config.toml
num_hidden_layers = 8
experts_per_token = 2
d_expert = 96
hidden_act = "swiglu"
moe_layers = [0, 1, 2, 3, 4, 5, 6, 7]
normalize_top_k = false
routed_scale = 6.93
shared_expert_gate = true
lr_router = 0.00301
vocab_size = 5384
norm = "rmsnorm"
tie_word_embeddings = false
batch_tokens = 65536
dataset = "wikipedia_en"
Below are experts of layer 4 (counted from 0) of a mixture-of-experts language model. Rows are named router (the router's row for the expert), gate (a neuron's input weights, with its number), up (a neuron's input weights, with its number) and show model dimensions 0-127. Each number is 500 + 50 x the weight over its row's rms, rounded and kept within 0 to 999. Numbers have three digits each.
After each expert's rows: a language model's description of what the expert responds to. This comes from a sample of Wikipedia text that the model never trained on.

# expert 31
router:594480499500443454444483536446598527536556495542500439450579446434554555464451441581436514489536523524519570558612448481480441474470545500619579567544471409455422514543532489436598534497557498524532505568566472580541520444565524529554515535497489537493486522398464489490528451506529460450488436498566552459441524561485411442493547576368574538533546503500469525512487517445542485464421
gate1:497550528449502521543398507576573439522464565469502528507517581554489508512503477487448467505502508482337517557492434537570501535485581492446538578426513498514583595538586518456542471493481471427483493526441485562390498516423438455514574510487514465543489446470569503503474525509458488456467560458479474502561594595502441579447445561516470603580542438563395513545408470488552456548525
up1:576458537532562536394523514435547543388575446469498508545510389431486513484531529516508539623448525485618540484481626403451565384494459488458450476517432507495439561477458496526502547477445450529582506461525501460551500502428535498494464551558466465490469505431556564520561515541465522491563504546584580527504466462502492450491430486498585498408420510489526507433505517499472583395511
gate2:487533513491424507439526470470468446513502411517527594538530442546470428515587487436548448436610479429561490483464571491484476471546588446539515453472540508530592532500597496510508452514491487518575520473558545538480554502573436464506507463513559461531542482410399504456442351458502450469508482546439458481458424525539475498562457340468563579481505555486451537455473555600443479532502
up2:543447500475384476506489497502562499490486499465494490453514497496490535543503561452498578405553492338447524435468458487537435447499448417499441532557433484494467559490491462477516537479447536475527595450571631512544517422486508626488509434621528496428509487547487443530523461495488535496510503537486430380573577518588500535452467484464551595541441530588538567464541445464510519496568
Description: Vowel-cluster pieces ending or inside names and foreign words, such as -ou, -ia, -au, è in Bibliothèque, plus the pronoun She.

# expert 51
router:569535574597427550429399571454468451487536474585530474534534449509515419485475486466462492382594520438436560577535435454462457579413461530554512526490505440521443518475541469429485536567538450410497561515533525576505497458514449513495432553445548422572539536512553544462575532553577525518481553420542434433491434472456487467464592548460500573465550455466489435467504477466464478540444
gate0:501573566409531483578432444502511540486477433539502541422469448460579489560448488480631524444560503480474494445596507467577499420506563498557498471506492546471489474531434464540609560513504458579491518515503475429447463480471577484539411534556502520546540511493539579529452533570608437528564484496582637516576523606553509554460478510451552477393477506519490492486450530445435471517450
up0:600513486476508463520513528463510537611452413527612466535544554443448516547521507547558447585506582394384423500543523426530490474481398595560526487546490558531503501543479518435482471480517471596551589511481603477525504444554584546485422516473493571535505450524524524557569499472497518510472439526531418520475478556550502436498494521521406583429494436501561421496469481482484499533608
gate1:517433501532598435577499546469518521513510456548493601509495509534416541531538463417448625476547453523588548447481518440487486531387466485436497405403503521520566494523500522544513472501549363477452449518501529541460526591512530475519512474514467472537464384451510526545540547443457469448645420512487552566537542483544528515522490484466515514441583439439381450465527536524455552517536
up1:503466620576467518505499486561501537608518594607441557638545495501516498443535499508476554550543508494499479550455521427472528439434516536556548496396485443475531518451509521445621448419447443493478509578591377572551451426586563484509531534500512471467421513391457504565467484532454495516496438458518524476533482523524530486597493496460453485489481567414558499492564489453518497489541
Description: Digit groups after commas in population and vote counts, like 4,559 and 88,165, plus spaces, dashes and decimals in sports tables.

# expert 0
router:532456557508436550444496572481502436446444450500565447564572467507526448577463517482487515477549533444452500539526492437475429564530525600621599537534437400411469437503559514422468530487506474525501517533426495537588490464533482543524513606455486437583549597507465531516528493551585449496433555446524485522444525533541469480477588599388463483576585550471482493463519560533456523519470
gate0:492539531515534581438530441514426426501450517478441442500478600466552525411387500521457445557534409510478532473402480511501549542541514466516531565391447541559547538402556475433469508475485474439632545533472549449483415466563432490549527517531506494535426468481373525445418531459418507493494569530562478462539462538569520442421522540497422434475529411497513470523494495550458499522457
up0:472470489491487465600495511406506562518603522448427549464588487531498518510558426529543552443444548495518538467494445573525469452442548577462452428551507498456450493578444490482418454533446544481467515434497409516499524499433554534577454485362482477492501517433605533465483479552569505506529398524514533584432447472479487573513494532442592558572446445514526576447534407521573493497577
gate1:456476499565486465549517412515490486427418511539426536539575478507537467509499593464459480535434568473503494518478579492418548487560516461458529466422481449524452421506570455518489460550559527472515617420475594548541461456541404492536567478554508552482405453685529531520450445472549502489557442442511511523534450535479530429442475502531522481527448561418480440593463498549399499504465
up1:435448531497484490514520495554426476495533600433579447549591466496513520432463467481475508630470499517492474533480528468508453614564474478481497435481474522509472552417525451444601538553537479599535511577521434440503527557377525505524496505409456561493512505477547509452581489526558514620475500555435501474540602423524586540432465547520462511523516487572545501472589538590605528483504
Description: Month names in dates and climate text, such as May, January, plus word-final pieces in species/genus articles, like gastropod, bombardment.

# expert 3
router:520489545453430454533437407467572557472528486549565477518460539540544538489502435516549436445489547529554468530514449547569551402513497494526467510571562478554539527588471495425498556448396540381471458547541567552518510529488483533512437490534530524437481485469504502424585474513493473480538430528563492433400435473504575401529572355401571491456520441473431499444518449438482431459514
gate17:575434438464557423512537463435646565538532380472478476490507510499520487491535436547451413458499466504494447479461472437517454587472482527484566521478504470488471543595405584511471508463453419520481477471459432541414451514523414469424520406514487470487608521524512553517505545527437463491447447509531521437496484547498433561546449443475507487618556478503502520454585580607521457576449
up17:477509514511547616518531512504505549555500489508507557558575434520507496530478431540519537497489568520501371524453479551411534548581490506555489443569598509525572435520623475365518503403500562491464462493464485487466571430519499464463474463409468534541526537598493478455541502445553543546520549540502549399523542541519525507491511578492451528505588595408459441480495625418514484460496
gate18:472566473555516473548513481487443466638416522522465445470507482511485482408507534533414510485422446504357479533492474482468577405515566478524538482568495541463445481498523557502534617438572470476454444567482470497446440489499528438484448465505427454534392462451537410429449525432519490465534504503556476483471499503544482480442503498481607551472476559610373587465473549584501520466479
up18:582543608598577537491518517437548482534526525502466442407522528516421530583509495533407467530564558500450544460599530550404495416442510380518490489538518519421437494565601540486517536550520515442471462496450517476509554492441508422482581483539468543526486433494508423479567423528491599460445451530541550509453500518459531548497504439450515523507505445524395519523429412512489567520391
Description: Middle pieces of long Latinate words after prefixes like re-, con-, ex-, such as re-in-forced, ex-cept, pro-gress, re-ject, plus Detro-it.

# expert 6
router:559566552491424607402451539417505455495562452545557492518524417464519437448467504522470454429562555443446571570556455440462477594408431544569489487501470439513464484516520478423522541615553534474462533514552503551561443423577430557500457552474549468553572554455528549474591532557559563496458598423513510463480449435483532468460563541499528551496565494514471487485505430504432469489489
gate1:474553505475549624509440520572575504524443525471493486489562452514482452533435521605522528526394391425415409529413466593493510485505482402479473479512604519459523500463501573560454451500516522480465452452486576563497532488459473516514496548589508543403494501551535361485491486561471490589583521523518552513442487483509565550485505556562477407567567540444461525469549486550514536446562
up1:491472471474482464498458561422479555602492456479492568492446436541530623524559565526468459539628520517527484449590532479499541458551533565446491503432427428554509498515470564515496568552545436470556496513495412472480478568561581487482520604451486454532426389418491577445520558420460556504451476575497558463485539502434490504577418535467489524496418429584504536516510529534498596553506
gate2:445503486515504509538451520497471439513495519591483618522428523515501439497476364467590575567488536336507520444373453502527485477461557478495435479413484472595533529551433466506454549411519492561555564482479567515528440515493508497488490573540510518491495514419556502509405552403529516579479556527526453536497461448524499465478415495439507502505399520434472498410497543432499433492575
up2:484514465506494563589570488547537542527472518572531491566520547523442466536546551448557470568482454494559525501565536577585433466544530586470511416582518447547573483470418475533476529535469450591453586514524517489552437398493496513508465506485513518572498546546539548556531594416496560475573592441563547431536493467417550558510418508467520458474618584506522565581518499599532525531473
Description: Capital letter pieces starting proper names (R in Riley, P in Pitt), family suffix idae, kin words like father, mother.

# expert 8
router:577453527490521450489528531520524488482455505510521470481501472574459498424414537552479523530466540456467519538606491580560456344400506528523602546530534476511476583542511482456505508464452480566545557457515546471501372487508585449553485470512536469498554568441497535510545593526449507446510526512576402439427450505522448450507536520460417547561470501439435598459484414527610559561457
gate11:490513488497405554578489518505488521504517498534457494452427543554496586434437568471506550525558372499598593529536390444516512464493499493542451517480626488443448446474552537489513472497472584437504473543513489534536499453532515475448484462537453525479546546409432456468469511578497618551493508440394504442495426519523558534556471524602401449541527512416456566484578594543499454465479
up11:398472436472545487521415542468441487462570526438517522573430502451499547444567479427446511436639473425459483450488469609504440595557433588447456573528482455471497527507566489413542525473562552418465461589490517490506448443513401445429555480528454532398491457554517530475507496544541530512417519480571493543480472470499597439507571452512507547480556576505531513486482536552550530521560
gate12:486514563609567481487444426481607544527404596464422504489477531479475448536477555400459532473547524478496528520522580528587451475466483520495561499444494405534529522557517525516496474423583498508540454484467474502492636508433600433573521399563519473471569527522447545465495581468409418466431498451497518434581532459509501503496489484454527464452478547584570601495470433470496518435500
up12:567438468574417482572488426495383503403537530476456464569529519568448508472470533509461503415497509483458467404517543441435454457420548587515468499495497493436489577507474577505525495479452427492470567540435529501466487494486585546503474487457378523589524599468544610527496553554476547579609444520512494502443559511549489441467477477571543499541555539556610522501603502492530509468531
Description: Short vowel-consonant pieces inside common words and names, as in pl-um-meted, F-arm-ers, c-our-ts, c-le-an, St-ud-io.

# expert 30
router:434438442530473608465496534517582476491482447462581540533538502428483539566591559483491473443515493513439509584484525486578542585531431543513457540499545502557476541566538516575492510604516471444377478495527437608472554466530483524446431508445519479550512533542627525518448519506441476498562512447430482423508461385532519440431540597555570472435447455537508500507545586439494469550497
gate1:482370556501623510565488473458539495537480484565470520465468486432471458422482534382557392596481485600574500499523478445595532495461494513539485548414547540428540583589434469551482454613563491469549489499501475444539509508509563491536440550496569483503577439503479503476575468544472562429460567468519531488467573496541456395512394523507544575500514439502504540467477554454457512498508
up1:468379570530468529646552522479503551546517498489462548507555555445547492435513527394507437485446495578542469474464558424525572499451409469508571489434541495399483534526476405545550480592533523415515575461483495540586531527518496504535461566473541528463514449495566460538564439511401491445501570474554482515504499500575462493440400526473564568492503438580470456501491621485443463475478
gate2:477540530475479540445441437450450399533417515514468492571509440452520574457451531512480431494423481496479538505519523432550596500426450423488486529439567495572473460511477490604474489545555449447442461434538533477592484526436485487541461485508441450436533484642513493490597636506565470451499507579457540476484520460506437581576440477525498595485501565433464553564413538465483447537530
up2:376400543492493565428511530443512472505542436513382461596494534461506511464489534567556488486451513535582403541478497543454583525470415510499493525496543472510437507510408520499522393516466446544427484483527473484499433587495471500494453489461500567478530435480594457510472571537495548582525512487508411512471641513527543608481481549508476534508511554463515406583458532423630497516472
Description: Prepositions after passive verbs or in sports transactions, chiefly by, also to, from, with: written by, drafted by, traded to.

# expert 14
router:594532515424457508472424486539557513440569432530495477537492482443571484511537496531464426431477572411415530481464443504453589517384516600512507519426549449476536579573577486547551528460466500486543451595550455600487490407511458578438488537416492412495584536515491521576514477558519480457433525438487540506496534483467559497494548516439543492412587493468475532459568465582500436493561
gate1:482577388579601474532390435478513547491418490546493530492521455475446606464436443492487580492549506494511484449506530499455519453528463553450576509460581549408527439491580482453549480448464406514552433569441530449449568482538530512469451546477414506449547499389505450595512450562526474515525584570479554510470483536556569461477608591495417492524467504461487444468469525497454499459533
up1:593459467576473474443458511493378545472532514582481549569534483451474475559535500500501469443475466439471555447537384546480496504624528562581534541465497546539482486580421510567480524513467433555466566577477473601512512657543487442530486527569514517479443482539524481491503470513538470443482382583535540471490400469485534539522478459532450491555498421419581517451534485520438424546487
gate2:579411531425489516507545373565612495507492452559509501517423560390469512462530460433453513454536488541541495473528536624482435492473466483487525441544427537456559508460525524521467475512510477620459501391460541523597449585506544426461455513482444481597462499474556548567497542467446468565524476527573423489490575580467489413548503579546540494464503538507430560466494491484465464525586
up2:516576515454541566488502579477475470453472452489483479427484392605546458497583570475553514544480560482562440536570525441447606511455499582499503533488401425511571486560568525503521476504587500415473444591456503453524474485420511486461507514498506403458492507511461459381460533508513583552471567560447502447514488544522465630454557400534445518461459386516517508481559506490441534517472
Description: Adverb suffixes finishing a word, such as high-ly, heav-ily, -ively, -ically, plus degree words like very and least.

# expert 52
router:556490574496431481433469521532541493483455460577519494452521518548540493563471427457485500409523574524426483541504476467496456552559511504499485413563533442520520497502465474488427377498573573554575524459535437435492422474524570618554510485451435480452473548508373511527577523529488556448433444578548403461577530465547468473592511464477559463449606510469417455532524502463532412541546
gate1:508459514457452568461565422528456513473459512515563515554539510444526430418505441483576551560473477460540495415556504507511404502574469456576515476487669432458547483500501448579461467500557562446438433474475509554545463517506558531525461446539489546497566501576396542459584488520489505460476491518524482620443438628512557451478467503439515458588517479439515471493482507574598428443476
up1:549543472453482574547419557584653520490542552429489522597485471458510515465486494502541527494463461504497587509593560465480427523465527529503581583483456573485478493547526531417488493479584456610531529491520496533518431422520503543453454485514479482483544512478548359612411520522577425473564482507500501594487532508517522527568565505471425466426575554548481544444455571552472531553522
gate2:436474412545635566563418554533502564432398483499463473439503462524469583471603461489463524472477496420465513588536603523565511511494422418577476480547565538476503440441526501418461538517427580563502574429449499572460517502507602413517543555482519493539549500544541530569451535443475493552496511546420471512564492521520474421526529490589551521459525449551450451487522477497550449496452
up2:519472486564557569567422439579501479440505460544514510421562509532479481450614374565535486418519472485500487511503512522561420499436528435471544406603429489491443477491496522577454399504420495574494565519362475538523544514559448434504538439519468485443538558462487486559452472529432471565437489548470460506471519449534540491470500500567483480415543460479459433579590462482463432555542
Description: Inner pieces of European personal and place names, often Hungarian, French or Italian, like Fer-enc, Vi-enn-ese, Ri-oc-aud, Ric-c-ards.

# expert 63
router:485476539477423486533506553480534487501560493477555434471521535494616454511549509472485464457470517461413470525487493455482502507514391518464564473528546499519490478593562550480530476523621547492501512375569413517557449474546536551509440551426541548485595598499537576449580468470617494535479525413466456431433541567426459443515562509413539490437549555567402487475460462544537505443572
gate1:497524515512517435495411450501504538562473440532437492531479432444449547553454475471470424478513574529484547504507427561550483441446584410477521483488416480447395524527589531478616511517499559477537515423461440465556554540499429537517498469462472450447592564493450433525466488454466565499633592524567526539416555460575474501460498542542457507602489472540490448498467440379508436427489
up1:470588496526467493497526570522621387575510540416549522462536476475530472499553504493454489550525478449571555528448524545422529449525503568521467524503476500552432522509494455459572423453518549492624468427421490486533479436482544450611518491451490545510507506547481462493383469477498536360515559521556513573463559474511434465456428414535573487630498497518475446566500574401501489492491
gate2:448508535539473584576567481520483556492398446482438542468444489527491486530515492443427524564509565512537481437471402635521480404565507512440471443526562402462388480463512520557546527512544528567553422458519481562543518505519490512538503522464556604522597437560582568498435496528499449474422480522492532467538515465554440448581442519554527462536535547456553454438552457461424486403550
up2:471532467460458525507444524496552508546565529434424605522468467481573488442453460552550579477545609538579459398555427464561555456469466417501446537472559536490524494574446472481472428491460476544496493463483391485534560524482429434598511457621487497527464553435499488508485440577433537533444480566438442409448487515511609522568471516484552506491490511559466532532497553463417390502488
Description: Final pieces of place and organization names, such as Ealing, Athens, Mountains, Plaid, Among, plus United in United States and Town.

# expert 1
router:513540507494469573464585556468556487491414503511427474474540447539518595467458518562462493577479545448529577587529467538546483436477428522462512550429523571428417532495583420493503503574549513595480527478468588438538461560517565504576484543395541523451443542457594544539453518536457502434531495431514478447520510501438379459471502524548468486582551526467492515413399468439596493543494
gate1:482505460513473532580533510473431534476509554423491489547579456540552487463501389510537592467417518498550451545507488459457566451450517515392528436574463544407572498561498452548421518454462589514491512524502540478515519447561474523467593494441426520517502474518610490593471426469448510591578474486455526434533562540527481543462468515544592422448518537543474495418545552403439490614523
up1:462571513508610545567453491531556482497517523442526510560528556625564547581491507604520479485498483434596517529532542587555534436472560543455419586470512574485504505505456565611477462555515492532628434445452438560561491525533626478551474482553499496492472472454508504509556463535394511574492509504463555462488482554499580554563517589472475472499518541435540530458514497544506397523454
gate2:586502438490441378540393410493507531542604589525439544589522497509478613483471457428574445499456561459457514474481527481531557504422475531423532424461464532478439470556514533511600473526532486510543547531510485566478500498558385491444487511451468504420470474475540484476469462571521420520486510481538551538476406482497547454558534570505559505509370544504594560465533490552478451546585
up2:438469472461528566518557514550474493415421487517476472458432474460529434577500504588519510477533411456482415551530499440512379504523514483448424572535612478549538522442527488551456419582498543494487444432560621500510485558447601503469485549483560480572551539562492510464515498434452554585436474502569424544474495532435496437564480389508448532509520479480518449399509554541462544420520
Description: Mid-word pieces of non-English personal and place names after a capital initial, such as Lle(wellyn), F-ey-enoord, W-ł-adysław, N-ich-olson.

# expert 20
router:560527460494421483447585570462545497480549513546566505495427508522537517535514570396505518425463572503490560577479421527519529484498458519588463468517532550484591530452560490489528398602522475470524439585478501535587519550564510478473406573457466491430507525394528558563547497581500440434532555551575500490397409513482549411440549549531514537426536506502466433483489462451481465596479
gate1:403469517501514455467484623495533474513454447487518530464542556509530468572529447427485444512438488546466422477498553447489477528494473404504498416555545474492462568489517467522545440477494556582524488506546488527433551406539542435380613478481553485463535491481546575574440547592503473519414611581508499524475447532473450514482542509437389485514462437490481653564429468515500427497508
up1:574493494562473577534594503566474465552544498558487499460414472483511511492474519428549541456613549486591436478479523576497460479526504631473544527563581502457424504496519402532446503415466443490458534438507446471478466551446420582528457474500472481500496541440511450515537503551479481551477587524483471570581380506607479546492449586425549492516570443605446465480424518565471513494534
gate2:444438424540498490494433545550447453452454503524492562457489489559455491443415503400554525517422485476475389459584495508483441596460514472534449593553530566402497542524441509487536518528439428529543573455461489558530406557483507487443555523567551468452491535534536449613462492447543508523478608549517524510527548460509453417527467456426561554526528638517433485562501486463463550483420
up2:511450453472545506396423460544566458461469508466420506523386533541520487563398555497503506546503497454407433578493514526452454509417539579531411491478466515402461574621528531521476540462482558533502433518492569492494453498462488453558551491500544451432571505486583539496507551489510404437423607474475540506511545472553458376538439510417529499523536458563472555506488488484478584411471
Description: Vowel pieces o and i inside names in sports tables and rosters, such as Ind-o-ors, C-o-ach, plus Olympic, World, League, kg.

# expert 21
router:528438465517486529428509581458556543474595523574530460480505470553552506579508579498482523448538510404542605519572393541455558493518465554534514588492523472441469527595522565367534494503555509448464476451508471439584575448450445515509508547469602440551527534491498546404469555434516445496476523517527548413536462435503448425567489516446466470461557399448443533535535451435492484498441
gate0:504434522524553597500523540567454502480472547558581467434492468384524585530450563577414605490518465458511497476509407555544494497461639466536508471506519491544482592461474519484526529402591532516543589446444438472517483471478507503575583439493514509579443519509450527558535583518469504478449537463462502512513510569466430547519478429498559573589472425512453562548456577415507508428492
up0:515580471461497502531506488458533393580538552505440484523493461521370476562554525508513511516514512529610460409527574493455398449484454554471539517512505530473500507471518561492520392523448483545595515543619460550504540491493515534529586535483605544497531515539559538400423442493416474442539512604514499514479503538442441481519478553536513463456511557577473560553534569602590405466465
gate1:613446416456502559504473441698460391498559417560485488503522433504427550396552421473555491567522562470520483527459522497523481534405476481482479467555502504517424518376530522505532411556467415451484494494524594517408553496468451486501542501542469522480481551480526492502474504471537461433491496494491558430463577428489518452486525555482402458502487526492440565537509546424449500487571
up1:515502429505532514526503436608474355554601498535511514494539436503500519524543565485602537498548513532519506494518430476516448585395487540452414570526564542498506502480515505542484423536525440459488412433588504540492469457503488495463483507461486444477428611458465561482464457419590448481446553449433473536482545499562510435433489490516511428510515606491380587530520575536408454472522
Description: Capitalized first words or pieces of proper names for wars, alliances and places, such as Korean War, Alliance, Battle, East, United, Silver medal.

# expert 19
router:524578541567463419520440466503525599478430505463518517518524499534475453535476497475483391469504556484465512531503467530583497385548481496559478507482387459572514470482442513468476399503460438497521549429517571455482455445536458456608607518489476462439526557461508554525554496542487436424521449581550430397465491373469576481510499398505474529579545584470423424462528498483506473449450
gate0:596391511575490439501468495507486527564523505500533428451482531406518520537559525506525484553548508514441564465557530462467460443450488469484460483611548564522490486473520471505541426472499527491476454449447472500557519444505421491416405502537411506436559452407541454479577516576579563434616534438493392448485465526483557573479479495575479538514462517457441469521557544619414497418565
up0:570474483565423495465430522410471492452481483490474493487515502388508602404429507505484446449433508474507550464433539514551502490447426494450479567548615560475557514530445527417472497415458497513487505551539490491470593529540374484555469431485574502517493548500541523555536490481518459489441598577550392542564470490559534532467427522467564439420451405596517442549557481524470527463452
gate1:484418510503571456450520524503535542535505472501520507562546552502551522483450436507422579465492544506517487482521556411463555505562480592502409391478589488525567606581502521503561529483472468534572546545530417633441504555414521486458507426460548535615472447606485476463476566545568528482427455559503567471554562487511557485536510479527514432500518473480424532473446476457630483526452
up1:540506549435451480462465519464463466473487552499491513447569492449398569466564540499524458490403487501552586424534489491485500430490508438475435521514459587457379410438573470509498537582592418495362457444490564451516438382559502415520518456509433561495460523395495608489463584518476536424480537469518503548535479503476530509509497542435573532494513511427513571476510479457422502542485
Description: Interior pieces of Latin-derived English words after the first letters, such as stim-ul-ate, masc-ul-ine, con-cl-usion, transl-iter-ation.

# expert 35
router:549531491476518527452493580451540429414593449552448558450589488477539424526528455548488430510463480470499560569530469451456462595564402576492507515561485468499460489519552551415554523494503573420463406582478433540502485518604460552424529506442568522516496564517506498508531565597532554512496461469491486499475478498418473554496547560405508612540562513445509533406505495416447577541449
gate1:479563574415574489526427480404455472497506516468418567444484603427487507479450489471469546555518487446612491548456510539534444434516560540527485508411517441489600542471504618492468397484477546451552548495506561494486525540513617468431515526530431446491472519496540562511432542492515488544492400446469559527451498405490501551471374476437550575524441453469525597463484509457475480482569
up1:611503446606437520471571529559544534530491574580511469574567397568488522575606502562555502480491391629404473450479448456501540484488456446495557456499501518500454460600448470541590479487505503487542503552539460508456569448553490553486502522505509497541547516533473440472579425388433459478460514540513492481602488461530528488554595477507468451489509513556488421527456474573533518579508
gate2:511513480526498502462578476448510442427434454459586428553486562498467472457514553469472395460475554516531493544537494590612504434496478510386601534480549439446440526550563606536407463518519434560434449390556556555425476524515464486509473499473490530545548509459534520552478465603385502488473502428397523503503413463469518478519502482496475612479524489455567469455528423480443476538524
up2:525480585466489426487577490560534433482436375443486527562489494478470380442533559546479356486508622447524502499427490512538555465482474502436553468393504457428478508494591556534438518575499473570509442515520537509543473508531486479529441492459476499518584503477492524429535518554593492442442591455441513526491426525501504499539491489509480557536598465516587450453528401492476491424604
Description: Integers like 13, 37, 5 in table cells, percentages, ages, ordinals and statistics, usually after a space or bracket.

# expert 37
router:502567527537418498413423555438554391542579470561544505517497425442535425477485410499496482411511569500439563551536504456474426589460482585559482586507507400542442527506558532394531556546549503430466553478556458534557492425598468517515481539451553459576537579528478568536579574528525539506431567412490435479471500498516501450497573543502538525418522497495517447499546505488543473479472
gate0:436464447567428510505452477529458522574504502476436418600443528423555517541516510507430460587452521527599482417600498473514543401558506429520606594470548608490465452440548407516488496516534543501432541523494432458580532517524527473557457482539536458514531446501460511551517499488515494475550487443503527380522446501503498442560447534503583496401481502470442463555591487412519598511537
up0:515455501539490509486563506488520559435559425495538573400432579473487505447534467533462465465463424446536476494533459563470615576549521450372494461478515524491482405558405491534547565544521489548472457438476463472505466553490469527408455511539554516510561540509583434546519493447468469415398494396473417522515453550483597455484482519476556502561519404481436440432447559512535600501454
gate1:574480444505532617458439540558410543458525438516544514567473479411494494591526485475534497540471423518499523424477402557494495494412557532525502513384515522450458501507518436525491382489521501502405483448458437465481529593490524500435524486513478496528577458486512473615476537527475534567550486531459419448568503419426488583529441503516470524501595451455379556507529458539616449476518
up1:559508504493477509468515428544512398419476519556491476484571547500432562420381513619495558511484445491497388471512599526526514557444460506491602482559566422461564456496545460434446584521556475417408486511451442560525499505533478471565587495535520485507500536489577534499551546503568488493482560523517496374490439545489526583496526572429524473587402491501436497521496523528445456426531
Description: The "o" inside Cyrillic Slavic names like Милковци and Солаков, plus name starts like Kim, Lee, Jos, and °W.

# expert 10
router:431562506502456616478411524554514466453464424516439540490566534531493391581497439492544568482506423461490544517443556489526525463458436528526548555584528440532522587506544574456514590502511521417423489410494460528589472448525458582525486438472459399516485473555560554531560606503558481558478559426463498467450592471478550474496536453511471544429499564440398494475513508562560486519530
gate2:522506452587482471519558545491527524490496571512541483515484492528423505480576529585451477463478462492476566521567538557520595447406546497596542572417412584538492419483504417589509492485413477399471466469511504575450582470522550500543499547455551474479466495499500463563425534424569537620548434500539512498592477528534528540407554493604591545515526485530491504576535465533543510401492
up2:485474548525537492514449530542456577484503529431556491496534505503503459518423452500465515474449530479519498544428455551404543492468450545391487427424428417504387494499533536490504466467430566516406571541495413485526544565485487465516477468494567433494470516439429512526551498516587506410415541409542579544543471450513464468566479550452493477547655397479478417540550494425516521544402
gate3:499528524469492569498563517347546540487542591544384511432520521489398445461481419533530446470522597423524467586450429454554494546474515507500474517489438607503536466552491414476479516437446529479508522543524491530493412440465555549511484439410420419460469567500473559429529393500459570444477486563508403389475530497526489459457495468491539495462543472508540543550511420508530481444459
up3:540507494491507544464459526386555515488464564551378501511600454423502501473508448498420511520531549430554439553507479411482454575447534512548437488559420610443547466516547492458549581401506468466490516481610570489531581518478555563469455413442501445515507506503521501463472418549568565442375457503507455458494520581566551523457572458558498515449465463512488450530464436474515509450578
Description: Main verbs, mostly past tense or -ing forms, after a subject or was in narrative prose, such as played, located, served, took.

# expert 17
router:509453531490451529451483520446544503505579439460461480567521534430445553450554523419558539466574533533531564566483438442508500537476537557500528565438534560593531441456514434453570474510455520470580544457564536541420495496523567453490465544422614564526599509480475505588507594452544506579524571519411460445524433525527506462433518523557508450438578463456520493467446514381435450570437
gate1:462380426487546507493466523499520505416565515515475379470536548505592445494534550494542553593480473445577457481563527555484516495467453502523563584537515488461609484435491531477562576510494639441430452453537522505439496555542527493418512527548500448515485526498430484478488488487492552485590512587513514424554568569436528490489517575553520617627537511485490534481552458382470487506468
up1:428536501575498500464536405552479512509587494502402452530442514542553559482494537495485498604517466560602494466606504585544465493533449456452437581484495434466585541452480483421607495592606495457450593486512546464479412595585562486404499441468496474436421512446502524549483565476476462425476477490505452419490569439525489495486470555494548547598498530498465452489467487468524465514478
gate2:404546593507487518489461472528480567492529571605565423509513527540413493541483556463592460493477438369511522478523544436422555555412566478504443572458502523499514567455484529510486534565540539417564470510465469554425439451439588465557586440416517427528482515582459544503502443479474615493467463578576531489540576504491529470423537440534511479514496534426465518487444452499465503565457
up2:390537520478484580528466460426478525529487487596542499629527475581428495523404537542507508575507458452501487524459541502427515559461590521464471611487505602457475525396522530471494453592606486513560436504441417524527482496444575483505492535370466432564504535428449460442427452506531539490389478518478513465545545517573441482441539490461526509513424475495465556462498549549476482535465
Description: Pipe separators between cells in wiki tables, mostly after numbers in score or result rows, plus semicolons in stat lists.

# expert 28
router:484428523526461493495428542515443465410552434577547532497581418461524504446545498523516510398535466439506489553410588484495439625556508484514450480448433507490537489519580525460491564553458587443472458451559539574449395505529486466483440555537514528591570563486546491491551451449505485522540557434468451419509474437500501462546569608573496541490502462536488473480619444482490427408510
gate6:444412528585469475505495496488575507437478406434528580481457541548443510457427521563541600540479466419455499581557452416389534551508445545541529479506464542524460533506466534474507479498538616534516569567492475530518553565338464523511543511467469562484517504494497465515482518479501587597497428541527504501536529422454497560500414501526535468491450567481443572378499560530574414508507
up6:543435528401406540499412529529575507580512497539591542510582424579539581536549516464536622463549496454426517501455444504549499504498451503504493439503376481538492519495466487424480513510515517497494594493452515481476513448404495478520410495542442554613552519444421532517553499527446524428435493531511558437485584455539549544426448457508548460474389517571469562445487551472504471496580
gate7:474479544531520511548613456544442522545550497445467566519487467523520463514504524565525518414533477538444477527512532474501402467559405451487480520455437560447433478593545540508548519400562488591385534537499453453527432545491516463601452478445590498546580592404612536463529489435453486527471493534549571515480560532467395556488470519505423530444550480534523581512494543525571558566527
up7:427520466488531525470506485446482436416506440482384398505565497494505471482510431505538458480518522473559442433550521540467475516489586560577529471518517386533534466461426445534468465494470565429541491541504557518439560488572462526479539535532454422488403447520446461404459408420546504427500500512554464413522410541640518511584528504434492583597423543550552470531468494508442484493489
Description: A bare space, currency sign or math sign placed right before a number in tables, dates and incomes, such as $, £, +, −.

# expert 49
router:536572572550431566425445574416495426523545470545531517525510459518585405532483430497462471404569497447484562566585548469434450568429447582575428545511514414565453545486532484407489549557536478424470532472488469553543507460562457588486480520463579471547504509512481556519599566540523573512527556408497442461478428447546476454522557553510547553451547462492566504493520441516452498528473
gate0:481516571407566552621503428554515590530465442517458558466481462443577503546537510502480514491488467504501493463590563400485435501567603494536513563499536579449459472543551459599543489534420554531540438536410486521529399455489497451523579551407511522462440461419530478513463533478496440455525408497461476461451466533543417506580552576456446487479543488551474500454557533580506532572431
up0:546521486480540495503469540480500428521555536488380427459481482495562541391421445460562499455452433535537503394476498500488485499496483486437579526398519622454523482487543426424443506428452450465562531508437512568569459442576420503466514537371607505397446500507448521494525503488413446532468498489418473494475514496509466468498551489515580557464522480521455542446467637514539450442507
gate1:492508592450532475535544482499453502399566552514520505580414537534502568497518414481500576482420452456497588480504478468473518557495541599455439499556497512491547521638455490492477520472512488526462558525457468521534581630427550488503429476536421491608404438470520507435520548492460440580418475507386552546538512528500509493465468497490545467575528571516514584532475448593392514501519
up1:555533462574481548426515500472467531493492546496516510433542528437493525552577556426627537495558575467560557490462480460515412518503463363554520514427488533505460479477475532463486472551543486588568496489492523537491476517542516522557581494413452600420599530469421365600433521448571502461539524558591485499503431475506509444561595624498515431499471516464485452522503487473526507515479
Description: Year digits and their end halves, often after an en dash in spans like 1616–81, and coordinate decimals.